From a checkpoint of a small mixture-of-experts model trained on Wikipedia.
Size: 14 layers, width 128.
Below are experts of layer 2 (counted from 0) of a mixture-of-experts language model. Rows are named router (the router's row for the expert) and show model dimensions 0-127. Each number is 500 + 50 x the weight over its row's rms, rounded and kept within 0 to 999. Numbers have three digits each.
After each expert's rows: a language model's description of what the expert responds to; "mostly gets" lists some tokens that are sent to it at least half of the time. This comes from a sample of Wikipedia text that the model never trained on.

# expert 51
router:500525540466590512536449537517510491404468497536505504529457563490527475510488583514542525466477569505487479449559595562445502439441497487457482426392508499451513359511541476548513463452454502465443619551554495515451447546535444490566439452501496443410469529584435547434489536408582562418512517478499422430537562475481489430466466467556463583459488619523543482532451532511373498491543
It responds to: Connecting words opening a phrase or clause, such as by, when, where, including, such, between, like, and commas before them.
mostly gets: " when", " where", " including", " such", " near", " like"

# expert 48
router:479503558516506490530508534460577444458525524471483458550561493573519430489505537488547476547549497471539580510558574555497542496436504488520492424452615577516444470553488462533404405393512502451428565486525430569517466468486347469572472401512529560452508521474427461481562543405446465507406524488588425459484526498443447518462524470551532540421567528542624495468528499449464453489539
It responds to: Adjective-forming suffixes like -ic, -al, -ian, -ical, -ial (basophilic, vibrational, Pacific) plus the conjunction and, or, he.
mostly gets: " he", " tra", " military", " or", " human", " social"

# expert 41
router:427529503485502506566490546502538591474500513508405469410544478488558420503509662484550530466527515517494522423596612532439480504500514398500486439447542535479459498539491427512481467475419483531498668496444517544452400562553444488509453543480471542470487519526487474385546554449498525441456518414585490457473459484437469433421473480578535504470516529451546484452496488446471463475598
It responds to: Sentence-final periods and paragraph breaks, single capital initials (T, G, K), the piece -et (Poet, Samet), and CJK characters.
mostly gets: " King", " Tom", " Ben", "\".\n\n", " G", " Z"

# expert 55
router:489548564495483540523481526402587487465579601452479423508518545556496415495474629411563512460490512468504524480521585533515520523434492475522524496470454522536472498478532509513438397444499547449481553491534459518524485528638405486538463407535507447468526548563498490467584594487489465453361533486547425512541507518493364473462493502555505584431453587449526421469505498523438502471547
It responds to: Word-ending suffixes on nouns and names, such as -oms, -engers, -les, -ing, -ers, -ies, often in lists and tables.
mostly gets: "°W", "idae", "ower", " guitar", " (\"", "acter"

# expert 63
router:564483513521479489525441548423477506462547544495488516501504543520515459528418583458578477413508450520602500508549562562443560527495502464461475437451479572500475455558607396529495336442537530522451545483482459491524532452585407537560452433489511401457510510537473574445533531388463504479435523497556514517579434542493482488437466555500547536392488521540564443471443602518452519510557
It responds to: Short middle syllables of names and common words after a capital or consonant, such as R-ee-ves, P-au-wels, sympt-om, mod-er-ate.
mostly gets: " decision", " board", " Tre", "ou", " court", "ree"

# expert 11
router:430556589463515520551523535487498516472509525502500501487506470485564478509436574522539517533451509469517558594547579595493537467474479408488521477473537603492548405514496570561430402518464572461473600572440498511546526569498401484549426511548500464444422508584432536488512528468527459484423520402511503499617469499438400512458507421509526581484569552529508424518493495470412433445586
It responds to: Single digits inside years and scores in tables and lists (19-8-7, 1-8-41, 17'), plus the piece -ios in Dios, Diosdado.
mostly gets: " Her", " expl", " April", " went", " through", " lead"

# expert 23
router:509522530457502493531515500380574529442494517494495475533469504499500444494474550473535532502445468426500477475567571510497606567527530419446499528429520506462526458524480448522449431378472554557465594555506431616538504579523411457533387443558473394487518504494374469443487549396522494467476505486561482463507511412469485465520497539542500557489559558405567509499423545470442437518601
It responds to: Suffix pieces like -er, -ler, -ter ending nouns and names (Federer, signer, westerly), plus table pipes, election-box cells, and adverbs like also, then.
mostly gets: "ler", " served", "See", " Mer", "He", " Preceded"

# expert 15
router:460556496473519541559429569514534524427477488504484472507538459499595430515497594517500517511428521535547527491509578557469533526458445466503489488485615514549419489562510464587441409430471448502444600515514450545475548549577395479579405476576554511428488509546508466455472509405550473514408559505570468542476493445441430481418475462581468556412547607452553518492504509477457465447570
It responds to: Middle and final pieces of rare or foreign surnames, places and technical words, such as Horvá-th, Vald-ost-a, psy-ched-elic, muscar-in-ic.
mostly gets: "н", "urer", "osis", " vers", " Belg", "stic"

# expert 16
router:416526617479534546510515590413524548513550615540462515471553489550542453461421547498591556473476504495527549455585524537481481526470495338425525503429469493509513465554593500507493383505469460481464585484447475465543499497514444552499481462504480414481512537518470431482512548467495510449467511445543393492552518551464529516420443508570536482519442493528572473510471461445450326470547
It responds to: Capitalized first pieces of proper names and place names, like Sh, Br, Har, New, Kra in Kravis, often in lists.
mostly gets: " Sh", " Re", " Th", " Br", " North", " Har"

# expert 45
router:453475526433558579513551541515580479475524511506443481459488523537572479527403545417586547491470472547512518516546561521440546489439470468438516517463527499469529413534547498485442441410489377492523684545477502490533474494481368501501469413449483477373456568525429471491521575445510496487482533470617510515490462463517491358450455491557492518484516518495494450500473553411471513499570
It responds to: The prepositions of and in after titles and nouns (Prince of, member of), plus religious and noble words like Saint, Holy, Duke, von.
mostly gets: " October", " Saint", " known", " Holy", " von", " throughout"

# expert 40
router:489498522430473588547521592476574472401536513536478468524557467522574428529461563419554552522498493504569512457559575527469536536429530442464446478474573528512481463566484472614452461435464445507489577476478498533504510521567408493473408462528531524454439545473463556511565593410485494380414510420539516456510550473514453452495498468543546527500494600447566399454488486468457470459623
It responds to: Sentence-final periods and line breaks ending sentences or list items, plus City after New York and University.
mostly gets: ").", ".\n", " University", ";\n", " York", "\"."

# expert 46
router:445556592441601535534545539461592525449582496449471475490494512507565436445435554516554478521536520520564525444548534535415498473417509417399419432422507526490487445577524470546501451435445522534533551586394524469475529530531393533445509514481562411445490498533429508456527605443495477471459468423555416503462509502471486467435408450570539492449526474487481513509511542450427439534567
It responds to: The 1 starting years in parentheses or tables, and odd middle pieces of foreign personal names, like y in Iyad.
mostly gets: " Hy", " Clade", " kind", " Lat", " Ly", " Ot"

# expert 10
router:528485547470510578476474515483518464383465493486438498515562539592537394440479571504529537493582494562522476522560535579460466516498489467458496442467517532510489423520542465557440462463435536409411602569425474535455472561595391498524389453458521475409441517527490532461524573484524467476481496514524490550492506517480529456421481501504575531362501644482518457411539542496459460459552
It responds to: Prepositions after nouns, especially of in "take advantage of", plus for, with, by, against, and pipe separators in sports and event tables.
mostly gets: " against", " for", " with", "{", " of", "uing"

# expert 57
router:462510568436556540549468524473538506481444519455470476542518480508524444599509635518548548433541524495503495523604541540445577491409539437450447498485507565490442450522559492505396475426564486513432557517455498458575430515541389518493431475551494455442523539545478488457483540437484487430438534515607485493520507467430435395449533527577585537488553546483577399475462521461473397488558
It responds to: The and the in prose, table line ends, and military words like General, Army, Corps, Regiment, Battle, Six-th Army.
mostly gets: "^{", " General", " Army", " forces", " Battle", " ===\n\n"

# expert 33
router:463571596490547580516458535465519572436489511475460482487555441498614475547534602482568488524568535437480560476519539532455500540421544471487527459441504544447488472537588465553441417469485507416413626475406479580565465531537417446486468477542502488498491521518432535465579569499514451441387525441550444518542505475480441450508462501530514547502458564516594448480488485489454430499633
It responds to: Country and nationality names and codes in tables and prose, such as United States, US, UK, England, British, France, IND.
mostly gets: " States", " US", " USA", " government", " England", " Kingdom"

# expert 38
router:456558569473527501581500573486552487506481548535481502535531455544472469588438556566569491501552483418525585423544533567426517455456547427561414475455527580492454437554512528547493430503490481520481575602504491507439524499505433500606463497477489444462440527580454464484505546380476546477444559453578456453554454529464490445515429444592499610503508561482587550512513558446452504561588
It responds to: Digit 9 within years like 1949, plus short pieces in names after a capital, like G-ep-id, C-ass-ino, and on, off, out.
mostly gets: " On", "On", " Bar", " off", "ep", " death"

# expert 34
router:464538566498547523501570531489537515449593569504484500522514538525596446571506576465525468535520493493481608454512500612464531541500577434476508547466495515504486486574500474479475409460513571466455583560484526498484569530526362518541463481449555446461486482525415517476646498428527541508389543413603449448522509444445503518406499509546515548437525566506555530532563539409479409470515
It responds to: Species articles and scientific classification boxes, taking list dashes before Kingdom or Phylum and words like species, genus, idae, described.
mostly gets: " species", "idae", " mm", " Species", " Genus", " genus"

# expert 17
router:418485556489494555521519570447552534457539504499478468527478503535520420484394590535538481514509499517474554450633543548457553447475496417473471455392499598522532482505509506558484469457410506543523581542376546518482510553502477523534483455500454411432506522555389494401530550375539544434431540462576430432612462472492524451441458491541487507545516496474505437491514506446468491459593
It responds to: Leading digit 1 of numbers and table cells, heading marks ==, and word pieces after an opening quote in song titles (N-othing).
mostly gets: " about", " written", " late", " wrote", " With", " My"

# expert 2
router:429462522443540611485541492478529455479563488445419501601571500560513452515379581495599506502476587482542557501580550569414503437462551409439431487475594530455531454543534512554477362465509488473530553559455433485518496519540394460527511447474471437454448480565477533419556492468527557470473484495555481457516491552503484478443463501580582551395530559536469512449543528479475463526513
It responds to: Blank table cells, pipe separators in election and results tables, plus word-initial name pieces like Mil, Ag, Or, ir.
mostly gets: " Or", " Ag", " Ind", " el", " ag", " Col"

# expert 35
router:489442514495491530539512489464494488462510538451414454483494564519516472584444576488616509440453467537474489517545566554471541502469533477518498471447562511455534432532558457602490433420525539438483579543493505518462496532563374549531451477491426503442504485560424485475514473460535596476390398490537466534574463464475479442322460481532537515368577510501487502450522588476465507478579
It responds to: Suffix -ing on verbs and headings (Funding, Housing, shopping), plus opening parentheses, table pipes, and prepositions at, of, for.
mostly gets: " (", " at", "ing", " Trib", " At", "olit"

# expert 12
router:517495586444554594456497519490494556414512484547475480469490526508490446484397511441505494494485540509487518489573528485500518437493571465431497535520505529435507436501497502495515427452467514517458620534441499484545545548529448488482473452572446449470473556609455543380533528372531513377437480515510483529538468446453503481433346438542579481447547545436553484474472550441372487479599
It responds to: Word pieces inside names or words (E-st-ablished, Ste-g-osauria, Ne-v-ada), digits in numbers, and adverbs like according, almost, just, Later.
mostly gets: "St", " just", "all", " almost", " Later", "fl"

# expert 5
router:484492606469565556514421530518592539473522571515514470472474458485551440517456579424554537535533468515506545440539495554428512490408534479469426445474529516520502462482629481509437384520412445486501591473506545563537466484590443534495446434485491502471463546520457524494536600449428492448421474420567448494579471523418429408478455507577522552478531553502579515509546510493427423505584
It responds to: Middle pieces of foreign personal and place names (Kis-ely-ov, Mahar-aj-an, Iver-agh), plus place-type words like House, County, River, Park.
mostly gets: " House", " Har", " Park", " County", " River", " Mc"

# expert 7
router:513535543405572544559503561497555531451549492464420527487486480463605465482425565411580470467542500561521515452505541537487484490437550400453415469476567467472481448520499533533474453339465471463537644588448476456527477499617453499513392431482497481487418494571515460437559540426478488421473517487524492504549476478449455491454452502494501554439536577501496471533440531461432434471487
It responds to: The space token before a number after a pipe, comma or month, plus past participles like made, born, named, moved.
mostly gets: " made", " received", " called", " being", " moved", " born"

# expert 20
router:494471617474536543535584577513569511427536540547469551457494484541531450551466562505518472530558525578494532457583584529489515464416542441410551515468524508504466463484515466550444468452452534455521657549399493550571434522521419539470431483517558455519477511496466541515506540422429457475466500450543470513551515465389508438513470403552507542549465562509549486470471538490359465524607
It responds to: Quantifiers and demonstratives like other, both, same, some, This, plus -atest in greatest, place names such as Portugal, Wales.
mostly gets: " other", " This", " both", " some", " John", " former"

# expert 52
router:456459505465529465510508593448535438444498538439510461452532461468577434533430549524542473501440589485553464507556560552460500544453510387509508461457572625501489479566601462476443461416480509467447595485435439538528430499535388448531449409505470476430485490548473405492534547401475453459393485491562494474497517531475467440414448507491529603470477520521529479524478531495443466438598
It responds to: Later digits inside numbers and years, mostly 0, 5 and 6, in scores and statistics tables, plus our, one, book, story.
mostly gets: "our", " book", " story", " real", " author", " Dam"

# expert 31
router:478542547408506552528445595439494543508564607523462463423501508587500463526454592491576506455470514556504496527577540560426511474474574444502477443398587538493527420527540461504438384506467589486518592519447548486477423522538448516568467475488503477459451514534448432464578487472565541453399521456537452402530514455511508459425484463545543505447480508485579469468503587540437455528595
It responds to: Opening pieces of place and proper names like New, St, Park, Air, River, Street, Sm(oky), and Los in Los Angeles.
mostly gets: " X", " Air", " Park", " Cl", " fl", " River"

# expert 19
router:486540548524553508503536538493580438486493534459466424499522519521535424522480554521578523523479547472541475485603542554459472514444523452456490499456514556526461461494543449547463394405413451488514593573440453508514412461564364496496491444460516535471445452483495492469481567427476468422423495496553423471483537519480424484361394459555522507452486512567598478481501594442486390514567
It responds to: Commas, and, semicolons and ampersands joining list items or clauses, plus word pieces right after an initial J (Jerv, Jup).
mostly gets: " and", ";", ",", "-P", "osp", " –"

# expert 25
router:496559545460560538505515545520572554380492516527512472488493515526616483537458554514529492470527527507442507500635542538490551472442506388436506475429505559479569421536534486579442423520421433403471555520501420490475426510514422500539437470471470512435426491534507484442523531438553557433473536480556526501541551443478446391483438462582575494460547524536486449487481563469477465538649
It responds to: Spaces before numbers after pipes or in, the word not, and nouns or adjectives after the, like note, notion, festival.
mostly gets: " not", " $", " Yes", " “", ":\n\n", " CA"

# expert 24
router:434582515456509528500476594463508504380545518520452547506539506537572441578502576468565489509516484505511558478589614530512553515475557451468526400378529589485429477558519488583450405475443545501524613487421464558488453492552458532499446450479482441400548469538469489444565487416502534445465501439573523436518507433472524505409477453542519536484485524486551506482549552451445452417556
It responds to: Articles the, a, an, The, A starting noun phrases after prepositions or was, plus Miss in pageant tables.
mostly gets: " An", " A", " an", "An", " Miss", " The"

# expert 29
router:479551566477527581493493562443531481389512498488452487490513563507513492519469534480567570531490455578542601532508620514452514485497493410425437474482515514443550458527572509521440406455412557413444552506457523530517539549536409501577440420559509462473482488536446514503545503407503577464419493438549424475565516454464448397467478462538556486482484518500589471423530489389429419524544
It responds to: Column headers and cell values in sports and data tables (GF, Ref, Points, JPL, Date), plus digits in stats and prepositions in, for, on.
mostly gets: " Se", " For", " Date", " JPL", " MPC", " ref"

# expert 1
router:498485510455517559491537504439524513422506513437461479398510447562532418473451543501591579468548497473590457457550508568454506530483435418427545461427416504459455417503594487532345402489417528479468565486451458507529493536556463490511471482525505401460461493555461438432490548469447490456474507408550466440513526487450480462404463466538494504460464515431568380504461481489448426493573
It responds to: Single digits in sports rosters, chart tables and date ranges, plus words like well, difficult and career in sports prose.
mostly gets: " well", " –", " character", " Win", " Smith", " Star"

# expert 37
router:442544536478473453525477540387528467465518536472488416458496536584508520498470594548584465423504459480474546537552559588491522540498504422527515506437606525464448406579543441539420384470533493417405568484496423549483435451576399505529460461557493538449466486499496478432553557445455520420372490537536487488494534550477458481513482449515561552407520537518515513502436533450468454492584
It responds to: Zeros and colons in scores and figures, civic nouns like public, music, land, and word pieces after Sc or C (op, im).
mostly gets: " Total", " music", " public", " art", " land", " civil"

# expert 26
router:509479502508504495557549513507514513432565518585414496473439465537526474552440641481579477506539524557482494444524546556500484432511526382511517454465523578436506387497516506525475467489518568462408603534471476543523426487569440539584467499460492494493455514527452488436551499413467494427484537428595395536592497523428527466433464510543587472508583539513529395474513528446461399519560
It responds to: The word the, his, ordinals like first and second, plus pieces just after a word's first part, like rec-id-ivism, res-ched-uled.
mostly gets: " F", " first", " Car", " sub", " pre", " second"

# expert 9
router:478571509512494474491470606459499550489526484524435455497539514595531501562447583531587475553487487526540484516540551630499530565496501401472555472348523569539464486512560496520448410512496473444461557489461539538473497494588433568565427466542510467366450551462460444428545542456498465394451552502605454447512527474484513496434420515519579480515479519482475384510475543477480470482557
It responds to: Trailing digits in years and numbers (2000, 2009–10), and word pieces in album, track-listing and review-score tables, such as st-alled, R-ating.
mostly gets: " film", " h", " Died", " called", " book", " sq"

# expert 4
router:565485515449515531572470558470511521427470554511466486528466437463616470460431557481532519438497494560519467456562590502438497512458486458437493435468548502505516447532551522542413451383438547541437588581528534521456479516556415551540384396499488526486474479555452512498521538460482490468387533409652489495612551498434514487488428509497530533425526582463520477470498526474422470479543
It responds to: Auxiliary and main verbs right after a subject noun or pronoun, mostly was, were, is, had, been, often before passive participles.
mostly gets: " was", " were", " are", " had", " been", " s"

# expert 30
router:488519532524530494538471547463500498486516510502426480536553523561534422564474526519591506457530493452532486421629574520506533536510526445465501467403521579452478462525578485543494449417537423492492578471555534556569450514574377530504327477522500499451466542490464481407555494426500481400382547449579473520556570520463478447444486527538486526489476564452571473475480575494416470555518
It responds to: Complementizer that after said/wrote/noted, relative which/who/where, and commas, parentheses, degree signs, dashes and semicolons inside numbers and tables.
mostly gets: "),", " which", "°", "′", " where", "\","

# expert 56
router:472455530426554583533553519400550465466513424459420497551535502561561481520515592511552542490546535566492517511545581542510516501491483407426525477500490543451554414495514528549428438414429541395483545509448511477529398513563442449509460476491485432485392479565465469368536478439566436425472507480502410516579533550440482445469479474533518568439499587462544476402521490488428503497525
It responds to: Pipes and spaces in election and results tables with Votes, Country, Turnout headers, plus word endings like sp-ree, re-ele-ction.
mostly gets: " Country", " Votes", " focus", "cell", " Turnout", "vement"

# expert 49
router:480536510468528577519494495466550495424537482487473500571480538498571389529481539419543502593569472538509506421531525506462558510448541458408509427446513464501528435525522541533452398396452444510530662486443519535522546552532402455546430520487582481482491539530471521444515511458479441482408492416641386483512518473483504412482476478549472595481536526418532505491571504450482470486549
It responds to: Word endings in personal and foreign names (Jaide-ep, Jos-eph), Romance articles le, La, des, and the words and, with.
mostly gets: " le", " La", " y", " des", " Des", " Mel"

# expert 21
router:439547523479488521550526535507572517380474466489488530455462481520538384541404546503578551539528517527522421492515495494494537518486545404477475515481490516518520453548545475556375370475442488435519595540440504579507425559570463567488490411534505467463459494591464416462491620459524510463449523510547436502606520506456463451468416534548515528450559498457508431432487519500393422466526
It responds to: The digit 2 in dates and numbers, plus sports and election words like Award, November, Republican, contract, transfer, debut and -nd pieces.
mostly gets: " Award", " November", " Republican", " rep", " Center", " Liberal"

# expert 62
router:527462546448555591526477563490596504497558488512486497541553501522569455505419528446588554474462501547499470475546503516482518513449440458406469466436531521486455485505568489536482432395477484429494644465505540592540500519572382476565395463458582504431523540526501454480470523473507543465470506411617425446456473500514441513381395486553494553431465516506466490458520551522464447546567
It responds to: Prepositions in, at, from, across, plus pieces inside South Asian, Mayan, Estonian names in tables, like Ah-k, Kh-al.
mostly gets: " in", " told", " at", " across", " l", "k"

# expert 58
router:478531572471507516497506594423565501468442525510485482582551505469536363524444545509542528513517467508515498472581591541461558494508528407508436421440559558491533452548560464510460421396457466495458533532391479519527439480536407502510471458555505503459491493554437485464482512413459531435446483442584478504551427473470479364398473497627513543502546528500567538517527491476496428525605
It responds to: Leading dashes of bulleted list lines and first pieces of capitalized words in election and party tables, like U, pro, National.
mostly gets: " O", " Se", " U", " con", " Ar", " ar"

# expert 39
router:478517515450577568517500498468551493478559530581424492433523505572516429501504561488581528502483518565493493429520530555398548516464497492394480505481534553509426476543550451523474451491497472474476592571490472519518524571543424506526405448504504489358441490534451459454515495473544493432482510442639428535596471512427482501411462486531497454369533604465493406457492525508407447525555
It responds to: Commas, semicolons and table pipes after numbers or list items, plus word pieces like us in enthusiasm and ing in nothing.
mostly gets: "),", " except", " compared", " asked", "',", " Racing"

# expert 44
router:451449544439485527595560539487587490492535649500459436507548549569560498554498573508617465460520517507498573489528574523535450493440550394506458526481543566485531465562500507613446402497515495459525576540411501506518495514597411520505445467483499399503433530520500455430522533486476522467456541500566433481540561463486451383471456490497594587474559601525511474482461477517478474540523
It responds to: The pronoun It/it, concrete nouns like water, land, road, tour, plus spaces and word pieces after b/d, like bl-unt.
mostly gets: " It", " it", " water", " tour", " air", " rest"

# expert 59
router:425536572506506503498473583490486544468572462498474511488498568512506437468447644526546556499488475547494470525581581559409545578499474408430549468428461511450504458593543488532416392457438435482524599506422503486427457560540434560510415441520498421477485474547414457401535566490492563468513554479544491469505484513462519452417436454520522481450556498494506459474485470498431488410587
It responds to: Short opening or middle syllables of words and names (Exp-os-é, Con, re, un-wise, wh-or-ls), often in music and album articles.
mostly gets: " Con", " re", " Tr", " do", " tr", " dr"

# expert 3
router:561531566409531526501499545507540501472527547537469443447503500491553422514431553490541520546579470527585534536603561530493544539436509394400543498431541475507482470510554498487409402534498482508500656472508515503529510556590443497490403485553539524415519562467526489450514601467517458417395485476572464488640518445454487427459496500553484556460532478484558479501482545462436451529556
It responds to: Subject pronouns like He, she, She, plus capital-letter word starts and mid-word pieces of German or foreign names (Friedrich-sh-afen, Sch, Bl).
mostly gets: " He", " he", " She", " km", " Sch", " Bl"

# expert 6
router:510511635506498565484490538512510602454558554491494521497525538519495435552486544486538463515460510525519516511579545582484564456484575424490531452493562555506500409615481460571441426465446501489445549553492499527471471552500352522584489459490558490505444477501468489465615575437499485464378554393558457496553547519435524353497457505500571493417521559530525503515516538484446440499495
It responds to: Auxiliary and common verbs such as are, can, have, also, found, plus word-initial stems like rece(ptor), publ(ishers), trad(ed).
mostly gets: " are", " can", " found", " ex", " have", " r"

# expert 18
router:513521561496526483498516578515505617508473551524503443534561542571503497538356554499533461466520506504490603513610543541450496451507529369473465488492475530437501491570592432540509391467471554479401591486507485470484459478496395564579448486483477480441487569570456502452514523397540543464410481490503485459552463456491476451456408450525509505467527522554533511457511552460414387463559
It responds to: Single capital letters and short pieces inside abbreviations, codes and transliterated names, such as NH in census tables, Al-Harith, e.g., NZL.
mostly gets: "H", " Pr", "Q", " Q", "-b", "R"

# expert 50
router:487471611420532583528541480505521549507499425552506519534511521561535418523525563541545462567484518461511495507601548544449489479376525469433496483478485513510457429512494416566459410495403468487507570547516479445442470492559404529491435472499474460375497574566454480407487515407530462448475559428568491438522534435463440495479459485521534474481489573502568429532495431422453413532600
It responds to: Clause connectors but, until, so, when, However, heading ends ===, row-end pipes, and endings like -ually in eventually.
mostly gets: " but", "===\n", " until", " so", " when", " However"

# expert 61
router:413500516476574574508487477500583515446526556518415515420498459522564423531475565428539517414498507506480499486588511587461525455481482387480461443482492545460502458529537500549437411467456504459502583507380465493472425459585375453488543479497507448489494521533489476416530522477531492410423463398550493536595585520448506498427486474486507537441527572540650483483484511500436469501564
It responds to: Space before numbers after May, pipes or born, plus inner pieces like rit, id, arri in writing or humidity.
mostly gets: "rit", " because", " India", " But", " Ham", " Mah"

# expert 53
router:469480542413495581577491588421559467489460519454427517465511513548585418469509560453547558477543492511537548512525562535475491527478484422434475431460576512517526435581474526514448479418452514466501561469499459501533434461592394544589421423501555501434532516503467506531567583433479494461445597482585484530560513450403452483423501452486547507496506509484597484491557519499443419433607
It responds to: Digits in years and table cells, opening quotes and apostrophes before nicknames ('Javi'), and Spanish words like El, Club, in sports articles.
mostly gets: " El", " '", " Grand", "ior", " Super", " Club"

# expert 28
router:495527538491575539519456577521512529379497472457504533508516474469512504526482557450597508581495484521536541495549560546470532481451498437503512485472523571456574449516548550578503482420461536498486570616489506480559521583527452574502408509488477491463444483558415505423494511426572463415368420432565456522536537472429549436448473462562502578501521570460600465513557524440431421429566
It responds to: Middle or final word pieces like em in enemies, plus the 9 and 8 digits in years, month names, and taxobox field labels.
mostly gets: " may", "See", " Genus", " Preceded", " Species", " lack"

# expert 47
router:452464525495505473538528597491534490426527494524405505493501531529599462548500543411513502511520498434552506523516577537502541516445553408531510470528586575444495471540550522548481458445430543439458575490517516523484504477560361518531425464458490544473470557504430557499524559434500481411374476431578524488482462495365560478481429498577486564464555574526555486430526577447390508474562
It responds to: Digit 9 or 8 after 1 in years, and syllables like -on, -am, -an inside words and Spanish or Portuguese names (Potonchan, ceramics, Paraná).
mostly gets: "Personal", " Mexico", " States", " Brazil", "anc", " enc"

# expert 8
router:408468519488557501577518572406542523450581513434438494516466502547520480535417567541599491498568541513538514500592551590454430464487510411476492467488544600479500403532531508544442377462461494483466598532482527526472542511505492590581472511547508473484482518580417483495512578477454550470454562505601455466530494499452490497422368462520548520459454483475529457463517602444444443462546
It responds to: Sports and competition vocabulary such as game, played, season, title, mixed (martial arts), plus score dashes in match reports.
mostly gets: " game", " played", " player", " high", " games", " play"

# expert 54
router:522542522444558528458537501459571517476465550508484438442440487549496477485457570509523490492548502464505542536605531560474581480434503423516510415421556536469538446567586411535454422457469517507480545531428500444522447496560392519528467431482437375504449501542426489429514512387462519425405466501618520516482505451442565449473498522488485457442530530538535462493466542412442373451542
It responds to: Completions of nouns after an initial letter (S-hip, s-ale, S-ite), common nouns like time, term, building, plus padding spaces in lists.
mostly gets: " U", " be", " time", " Che", " term", " ship"

# expert 27
router:428510579478550559479442510474540527499531523502456478552563492563553470550500638533567541490518503496487570389592557555431496484494580400522432497378531542466471428526567437571492459495484547388476544534489508496540461495565371471507391538502488444384432493524469484456552558420503500453441541407534494528508491516483502472473478534523517511485534544478590470513429508448434431476518
It responds to: Middle digits in years and table numbers, section heading marks (==), and sentence-opening words like As, In, After, Although, During.
mostly gets: " began", " As", " ==\n", ".\"", " •", "==\n"

# expert 36
router:458481519387528574571556523499580469398507483506434494501501520497499470512484518473540522520563537561472542459540529536452518528426589427496483462474487548442522411582475481570433469401420495505503640567475460536548448495487442510553450497557472453453463451541401497483539533429507478463481527392571484494463500507446466407498495427550548538472577540448497394452544508442380462503581
It responds to: Digits in tables, dates and coordinates, plus mid-word endings like di-ary, art-ific-ial, em-pt-y.
mostly gets: " studio", " degree", " Major", " study", " assistant", " Spanish"

# expert 32
router:489465526484538558497551507490555530439501520554499441539558520590584395474482540450594527585479553553528503484537554515506486596511512389417563434426487534447480424510534513522427435424439455491453657489457521471464482506505386470518441454562469522451488522545502434471528479475533487450509472481572467479591494482500502441395407538485488541451553570496517449434449503435454427498586
It responds to: Infinitive to after hoping, due, returned, right, plus capital initials and single letters like C, M, V, d, v.
mostly gets: " d", " to", " c", " v", " l", " V"

# expert 60
router:535482530475568488495532498475587566480482553561431430503486562517577423547383548473542501559513471569547529416564522598506474513447527430445491432477498514471501458515524523556402390418406496427541501550453518545530441502476374524487427428473467479496448508543372427480469482469465481449403537459541448489517474538516445530422468445529495473386516549488519467475488535522444461479589
It responds to: Biographical terms like born, son, wife, career, University, and endings of personal names or verbs (J-ang, Rah-i, s-ang).
mostly gets: " University", " Born", " son", " career", " father", " born"

# expert 43
router:486591553518475478436447538477517539474498574513429544490568528524582394499558601455543510515500479475602516501601558598479553509475513398485544437456511572456423441549587453502380434478508512463441533490527544541489524505608385468558425497481524469441461552549478453466556486468490533455436474417577467510514551485429487484439447523569499482466456530503573524496428492553464453475567
It responds to: Middle syllables of longer words like p(rop)ylene, Cyp(ri)ot, insc(ription), plus trailing 0 and 1 in years.
mostly gets: " support", " system", " prop", " er", " prep", "|---|---|---|\n"

# expert 13
router:533506502514491524513486559504513439459446491540487502525485489553599459553530588463605540545506481468500500477498538515485541555422516446495579508440538531430441455516552427501342434470489465524431613501512502553523482467560392525513415470538516535445490489516412526451605492420551539482443469435598451454589494490455462496497450479590488523423524541453590454460534554456412445538587
It responds to: Digits inside years, coordinates and catalogue numbers, plus % and °, and mid-word pieces like ac, aur, ar.
mostly gets: "%", "°", " Republican", " metres", "%)", " century"

# expert 42
router:454514520471615523466580590439534528494505538497462548517469481493487416491392575459567537433523545481546548514628521484430474460508524441481472451503482509486487471572564509515432356445473538433435613516501532535495502491533470566589446509482493490453515510555409487449495583451496488493453522479591454497542446507477467426453475435535556454450461512504547527458439551465411404428606
It responds to: First tokens of sentences, table cells or names, often in sports and football articles, such as It, There, each, The, S-of-ia.
mostly gets: " D", " Re", " Ad", " Se", " each", " se"

# expert 22
router:428528551485565479514538600465547552458538537504475497547559478476546412502393626505552507505533538498573551505613544535491577520470509390454508423468543486425473386589548538519495431437480541521488591485407514505477514493536461466563434423514446486510493496513426457422495553419506569421478489460594456457486444454467527522405407487572524522520534534484506504505534499437474429480540
It responds to: Single-letter or short first pieces of words and names, plus the 1 starting years like 1990, often in squad tables.
mostly gets: " b", " d", " t", " Mat", " ph", " M"

# expert 0
router:430475561512524521538557516449516525515557594441461495538566506499584441526416557481569482444510482545534537503546570478478521523476554425464477512444566439484528489564537475498484430429564519482500557550427541537527503553514410558615417448534453499465472514559361525423525495435478570450443528497536449429508555439507572465416467438529561540503576459442557477517491495427412426515608
It responds to: Articles a/an after is/was in defining sentences, compass words North/South, and infobox field starts like co(ordinates), Category, located.
mostly gets: " North", " South", " res", " north", " Co", " well"